Below are experts of layer 9 (counted from 0) of a mixture-of-experts language model. Rows are named router (the router's row for the expert), down (a neuron's output weights, with its number) and show model dimensions 0-223. Each number is 128 + 24 x the weight over its row's rms, rounded and kept within 0 to 255. Numbers have three digits each.
Before each expert's rows: a language model's description of what the expert responds to. This comes from a sample of Wikipedia text that the model never trained on.

# expert 29
Description: Commas and prepositions in place names and locations, such as Oakland, California, University of Texas at Austin, and clause words like until, because.
router:141146109123165078135162065105133130141161137098122155127089128089120101147137142129119114165108124143118142125113108134117112138102142115162096108146132125113123087127146099075086113127122087148140106079150101159135141137128102129144132203117139145086163130074106111135120126120152135116131142163100122182079119150119121113123160183145120105140127158152136090093135122140108125121089123141122125192124156176134156133144090111141115141095123129098141098162162114143125119166128093131134132148124109133166148149094161117116162097144120121106113117111123105131125129070146116107170117106085100162181175109110126166140148125132116139096122126081133139124117111123146164139131
down1:128119093095117090112143128142110120069117141139125124161118151142115104115181145114151134147123103129145102126123133167114147116157117078092134152145150128144104162166160141113061130122131154104115137134117133165121135141074122129107101170124157161167175107137166141119124116112119134138128090127129137128084156159121149139078110090144140159136128158140121172152148180087081104120149158130164109099117124114111137164110116116063119125151128154115136130097125140094084161075136129146147121136108128096158086081122126085132118110083146144132108111119150104121167098133140139111153117141075132116129139099130151102113160101108113166107116150093145150095120097125103125128121
down2:123139141155137107106182191102106121146133142094163144117196165145154138141133120118112157129144154109129130106180101147142156127143124130126101161152134128120142131122103086120103089136124124117135160114120113178131096170115111090131090126132127111163136100110147140110151131136106159098107118160101106098146116151123141126153067091096143165155101090119145155134137129105116111123105146120153192150134141141090167115095175135083142152128089124122136152139133156137119151175192105106142136129119139152150117070128137104159103126112136135130106138122133126148136128142157096090091120149135133104170100083147102121144112130093150118148169077132135148136101109159141117120134
down3:130165069102075119136140157140117125107158094173080144112130112116138148168172089125109140139154109134118136156169096125093114116125118169060174152130118141162114132141144121116116128116128136121108155103117123089122084145078130138112132124121163138103112099126153138136141098180139133114098156151105160118092138118098146144166156116090136123140135129116105138124108158113136099125162132147112111111177157122154131130136102136102158114095128109154129163122154081128085123110177086110124141117166137129150112147114131124135120150148143130115087154129161111174170112125111137136095164161138091124120157117161097149125103158092118149103142127160115169127198134138116109121145
down4:144068091119137103143155102109148128126150119118110116139160087093118170105104133092131137091134111120108086114101113092130163127116159132085124138118142147142058106120176108131127141143135095123104152118127119096148146124103129101102125108152136147125136067136172153133152092131137105117132098145113166124126130171132104149180120119147116126105119116113135114181116130085129126153167122113126102127157126143153081152119112144129135119053122112146130064136170151097110105111123098124125154163098131125142128133094134175125191109151184152161142109147124107126150172099116106132144142126115114094129118177137153127096146154146127091116163099123150126138141112151149121154146
down5:151115113127089161127119126163147151196161151107135150137135099156119122117121151129152143122164102107104113174122114085074139131119168132120147194135107166126090151102145108140086130072132078109106150110102153118116149109127103136131147141107104112124144111109110127100126119130123150169144131192179092103126116177112058106104126127091106126139096078144103105119088125141155150145153106140154152109152127119159158159145138128137140081091139139131155133147100130134154117150118113151142166136110158142102137152107132127136172122109127107104152152123107123148156138130138164097114127128115169154083129129140125180100125109154130109153154109138123136124115109102149168147143
down6:155093094106075115104125128062130158145140123129140138150119094172140085112157161086150140104134085117108131174141136107073144125164133113110152134148115131112129093139095152135125131133102117109119134146077110117093136112134145091139133090136129119134156127147137158114135114120105127141128112132130116127107138094150117095077149161086172134169087111127148080160107147129178155131134074141144150121138156107132109090120145132093098096160098120102146117160150165107159077109117146146104125122147103140125103150129137168130095162120109139101139088172145155135153143100083136139115133154138150128080148149132174114175141080137152142112136116138145133096148138124131127110153
down7:126158131098147130138100123138146082121092142126107129150107156074142140169160097120112066127155124118155119123125128095141084162115131110157151100116126133155122141119133118144183131111156172087118081115128142098111139154132107076114118143142149109144116154130139131124145141105094131169155089164087159164062131164144153102109122131140119131127168112078152150107168130071137116120094107126090137111133120162076150114177128115140112113136119129123126134132137123144117104133128110081119149134195101125135146137106128130139146156128141099130180153146131145141177094120152136109140134071120142112171153158109156145068115154118121102113133121142132126111154130150148106136143
down8:122156163127152128116178131111127111158154121122180114140125102084095145115104076128148113149136105132113119144108140139147145142101120139147110137106145116090140156119129142137079100133155107130108128080121154102129124096101164142129089182127173127141086143139120157105153164085135123069092131150166141115118140106128128128055104123105115102114141129106112121110135134087137130106067099143159134136078087105138153134118096079110088096112159130138105127124153135130106138094142127085148113131120105130123109160129101135120107143122133099155132140118114120068153165109136131133146184146105120123152086141122150161099104136136129127097181127148098112116083130160158141115095
down9:134142163130107093093121150083153166182107170114155165182126091145120120117110103111144097120125115142105100162116122096103151144128142139150138154151143125119146156146136127136117143168115147120143129096159095120128116203101135123121155110111135146100165153130099157138150150109184106159113134129139145101106135142127097163137099124153127120112117109106128182123138121145101153153166114111114136118096103149131110096115118139103113094140150141167093109103127153141139131102137108147123160170119134141107148152117109167174158133124172083155143133105097110140122092121119088099084086124133155141140102086116139120136140173122153116118172127133165128115133143117178077162083

# expert 63
Description: Prepositions and clause-linking words such as of, and, for, with, when, while, because, including inside song titles like One for My Baby.
router:147112159101129104123115094128135146129121116140121126132172097121095116138143160130124117166136152084138097157135101083127081151140114079148102101119062131093091147150158105134101116127097101123152143121136108102143136122122130149140172151099151148120085100114176100119162169167094132107123093171102142149144124127111131096131155151104125123099138131123140145116158092116115108111111131090153130114126136115144131104142134128165165135119134120054108160149127171141125118128110165175100131118148146163142097125085101127134126135127086088085114119156101164126133103102103107140162106164077114119156136148143116169133149116144166159129139106134127163127119128138096115178184
down1:091095154129107090167164156166117147112094126116142098091139129125121104133152129152159084138113137134127150099086136151142085150142132172117125116109107111163135085171121108134111143070134121118173103149128110163131075100115114101160120143094116139142164125131102114128167132139138084140114173104133159175124149134127165126120116115134139121128136132167100109093125133147166120057108149125145124160149102164108121082110166108095131136145104113132110084139154110151099133120135083160154141120149104088126172147136116119096140101161107126129142135139149100110096153110187118132135134108149097122121073126096141132115144103154103132135119120139172145097147101099118102144101
down2:167098147122133145130097122188143122106117158165085097089101103128094151133102151146117130141110130120173134119100205118145136158091168118112106135125074132105137104121134140095128129104121148116155112124141147120144123104135108125146100136140081134120122096119113129149118107112118109118117125098144139114151153122097138082094103132135151138144115159109109136138132146161141122199084147158087098182172140149135112105121123122092093132151142094114170142102123109116092121115128137144121075124132179160106162148159128113119126117115142116149154126160165120137083176166181116132092140160151134151151103105133114115147156152130147108134121154166132077132107136155108116153158
down3:131131114176135152154121133128153087131168131131186098111130139154148132139124139112139125100079086125151119145139118152147092109110119100133129127123130148149162105125129114108138134113145145111078138105107095114102140106117112085120134123135099107163104148122116164136151141126077080128135153113139171116134132114119093125145133096139150124150113136115124119124100152079171155113093110081147161161184133111114137182143164147103129149151136113169111173162118150133107173148147131132099129162133161143141118120155122110153161159173110144141094140154151162127173106150137105115142142130073103162143100074110129123105118110105128103136126156108109159113148088184149124190131
down4:144183099138116137127131147133150127091129149112107129122169140133170120160093124095116111133115097137156150113118072146122118146166106113105153105141150107130103131090127152138132150144178143102145122164080140113177115136090099161125108123175174115132102110093127127166117125149111120141084137141103091162162133115142149088111129154139108148145117149140122113137120088156138184096163150106161140108097160135106140135136164113132107161088158136141140150087132143091077115109128139130140138100124182125093133079151126104113117148115097108159105153126149124112173130097142171112115113122125120121112109138105104121166093082140170160106128133172088124111117137093143147123146
down5:141115160105096144106160097144127125122142140116133118097149138148159140178153119130161141123104123088151087120139148152110113112135114093172096102115115135055145116118109146149103116122144093142153091120125143093158129130131175148141142090103137129109061107089102138117124129153122138161154109102155131161134136130111155099133094125116079098137190135145104111133151081124117132120086139166094110115145101128146121127111126089148118135138124148132084112135146139104128102123126137143117204167112145119125157127127145168104140088122100107131121145134119145112182140129133147136127143144100136090185137121119112148160141132138106176116172116142176087148131155159097111119185
down6:124169131131154101121095093123139154116134140116087125125114126122111144145119103123111116107134175169186084147121112145096124132141125141139104147145153124125123104083116117185102136125137123125117148095120138119158169113109100166079122115156119133117128163157089134170142124136153161125105159156104094115131107130142159102125144093102127099086100191099111108119163115164086120140152119097085164115088133136121111108130129111163109136096165185140103155106155134096126129128135123146099151130086143098146167109111091109095131143104141120132173135145120124111160113101101166097181163117092134120130092133136131167115093091093147120121095083088126135109117104120149136113129
down7:132128076176122152132150114154158149145126124124139138138136120127091107110136117148101115137099177105130145133169130166126170155102110129090151130164122149086130080086130158106109155147146153111121100114128116172162088122151136150138109153135084143139088134136105119144088108119132118155108142131119144085148146154116137118140137113135113135090149126122104145181099109163115145104158158175165103163159095112107131084132133116132166105160123074120128118118126141152144134151141125146119118068109133156172113117151149115080158142145148148130148118125128095117102057135076134093135122113118111184129155128158124092104117130169128108167106133106128096113110111159118144161108
down8:140179115154165092142117122136115094127102136129123139160113124107121148151182182160142140168102118187113130102144120132119127140176106109106183143098126109129122101094111159129139133143113128160168069154132153136160157173114162090149154105110146129112157132145147103137149098132135086145088109119116156160121127125099109135098128123151126181115135143153137134168148110113189106132140157084140091155130162159163139117105138110130076117133115176116137091135140132141118127079146137141158157145136093143137143160108145092122105113096109148160149098154127117154133089132103130131138149087147139083097088127149132151156144096110104127110119154145119122133115138136153148096149
down9:168149095151154104113134104109109114152121132089134120126114114125114140150145142140153150163109113138110115131138163152098153149135150130109136097143110137129112115140154104130115167125142164126120120174128104127147122128149134148102147129124102125149070128134162153147193113126159156151126138074077168143150169152097131110122133154118168109107101112108114140138138150092122088139107124162079166142131114147120104138163165121148163124137129134141126147146141111081122121150156111140146109146139101161123145110117150160111108113133145110122139151149135126156195138204165096145096131089114162144162089123145153147149148094117175150194168100152145135130111138147103135071104

# expert 1
Description: Sentence subjects, mainly pronouns and first names in plot summaries or biographies, plus the verbs after them: he, they, Daniel, was.
router:114163129135132134154083138105094126137119146124100087105137150138079154099179155137161162142177150183112145131132105109133169126179114148146109137111119131158193110104187110178139102121130127160130168163102151144111141156156132115119130129129127089117116136145133132172099087152141114166122079122121126102141114154114085126122102100154133138125090148101145107165122161129131127108106124132128127142153125174145121115146143122086198139141120155118183154116121108102147127130130115149127102127121072091133111148185093111162140154110121127096167146151091151123136141149135078123145159123156148116138108171115156139157133127133146168128113122132135147101119124130116142124143
down0:149110149115135124105132104136133108113159115107096158175120152156133114139096139137169129123134139107131138128149125142127137163156127075117165067113129150151114132128104127110087115108120122135104141162094100148105098131102167126088131106167146088138177111124095152160091130094131125137101132132111128197095102164121158132097115158118144134158116128124122128132105133114154132107149124176139106146149134139105158164131133131127132132146135097130110101110141127117076177126150091097125094189103118153143154134109143132112114097152153144139140105110177142075142107127103091129137110090126119142119115110197142135094147186139108160110190088160121148085129141151130116131125
down1:171079146180143149164067125165151131082128127164104143136079120177131114161117176117101123107108096173132119141188130129148128118087122126123159105148169157119157103127123125115114104092129148106090089116171164148121102161072107131122126101101127104165125117098126109108119157153105130101118134102195139170145128131119127144141159135136091146140164096070114138112134140110147107108146120113174128134097124129148145158110142109130184115145119146113100133123149136101146134111117142118122157140110153123160079105141139139112131113145132123143110130153162139105103147129148128112146118103103167128165169131161122159123128137140171141151124108132150156115118159155118125103167
down2:149138145132125099089110130136150134126114176161197118098129125103097154146131122128139150166147131080123101147110136158138146151126162127071076137100148155118112093108114089123160127120107093117149144136171113120166130155178109085159136174132143142168149161095087151127106076150143132126152117115120106134116126145117130114115128122128120075124185150101115131147144144125107085132138136136151157127115110134158160173106144130143145121133168132106127130105151143116130111083145134100146095150158124107116114142133128128129145073108148122128117173153144148110222087162150102137123136150111131130136109109104090145128093153119130085092143109136124114083115115108134110109146
down3:128083115147153114162146103134116141143111150172179145117098139138111116187118127152126123111115123106139117113141102168144119148073124116104130166092081130144124131125129112135159126164092130125120148123146124158123134115129110153168143154143124183125139140099149113106092144101093114133132133109167120168096132123136132120122184200140110165089155098125131141130147099120143142164131105131161150126103152131117170179129120138156128134080144133119125083148155165119127115135119142116128103131112174152150155110149131118129142089163157135143115108127129152118106119110164148141116078135092121132149191101139092147077127155177107077155159152119146134139136132179165121148111
down4:115116106128081154111156107114132130076143140162119085139121166075135131124095151130127124162117148084115102125122149117136132115144090139145132116138158130088093053110118137119114149127119118176124154079127131124135134142115126103092135110086143173162121123120112103153140118145095081123122083108131123137108195091124133116137134159105122089134108086111082132143167109121158127077092128085148138107127121129107145163107133116137110142114170139124129109128159135096138098120108114135161147135129126154133094118127119112115090145113107090126119141141104124204129140120127153149116154081135127158183189130161123148146120196151121121113112136167135109122137116112128125131164
down5:142123115157102142141163116138149127103108143139143102118106124179107100142097109130119117177122097132146131127139176174110120115112111141117127163117096122125133147118129117124142167139157130096121098115152074108113161127162123120137129154155162118113135103124114119103124109083147137106111127182171135121111117026103151112133125117093120150129148149170133103089099120114123151119141084140123138107123130156112109111078129118117118133169137146141105129128125097139132132115098123155123111126145130149154154106116137157095122162127157091116141138132206165158005124103146157132148099123124125153122111147122137117137104143109108087150158142128122149117163134107123151113103
down6:137158135146131121137138097122114126086139128094121112112131104146192126102126123118136142135097132139088082125115169160097120139094126103167125120165139134132141150116111086166165107143104126138116180131052137141115128151110106146134154141102136125114130097151162107132146166111093138112145148131107108097148143157152100140097117147170138110149167131172150093122109112133132155099098136131115140156116124132107140133078117131114105136117154117113159109102141147132148198128100095114151114127125144095142086113109145139128138156131125176116159126079179098085105143123126143135128164114142090140096144141146088101118174121136149181107178105129098128092134145098139174162101
down7:105146147122143102151113145137147154132129119077129118141138121131114139119154145137153148143168148151123124141179107169131109121098128163145149119124122110131137154109116111160102147103114099104115176096154088172113152129132127075086144123108151081089103110133151108103096073123081119082152120131105090166098143153100090152095109142095152137109138112131099095128113133111151180118167096099102127120162099148147114085140152102111125158063119132100107140165121119131139151122128126101156086147101114130173176134115121149116141131095121148101139119120178136136125114102163091126129124176140117086125143111168127152113137101134149170122139154138126135136108096094156102118106
down8:131109138105124141110123162140147133117159150138134092106108099095143143101090126152159134171113112129145095164147138099129145141129156139137147099170166109096104156138156103181134161140132145142123183090153140084122119151118109095123096114141091141106083110118132102146109045140128158100119124130125097174132156122096138106150118131144118089110149084150128095146149171138130138141114112131143134135123125153145110090132097140101153139137099143120113149123095132119150131129147079151121151114134074112132157180127132161133125141120108161128135125180132142073127123121116132144156123125132156185132176161153135126102132103129144099108112134130057093140147080114175097127132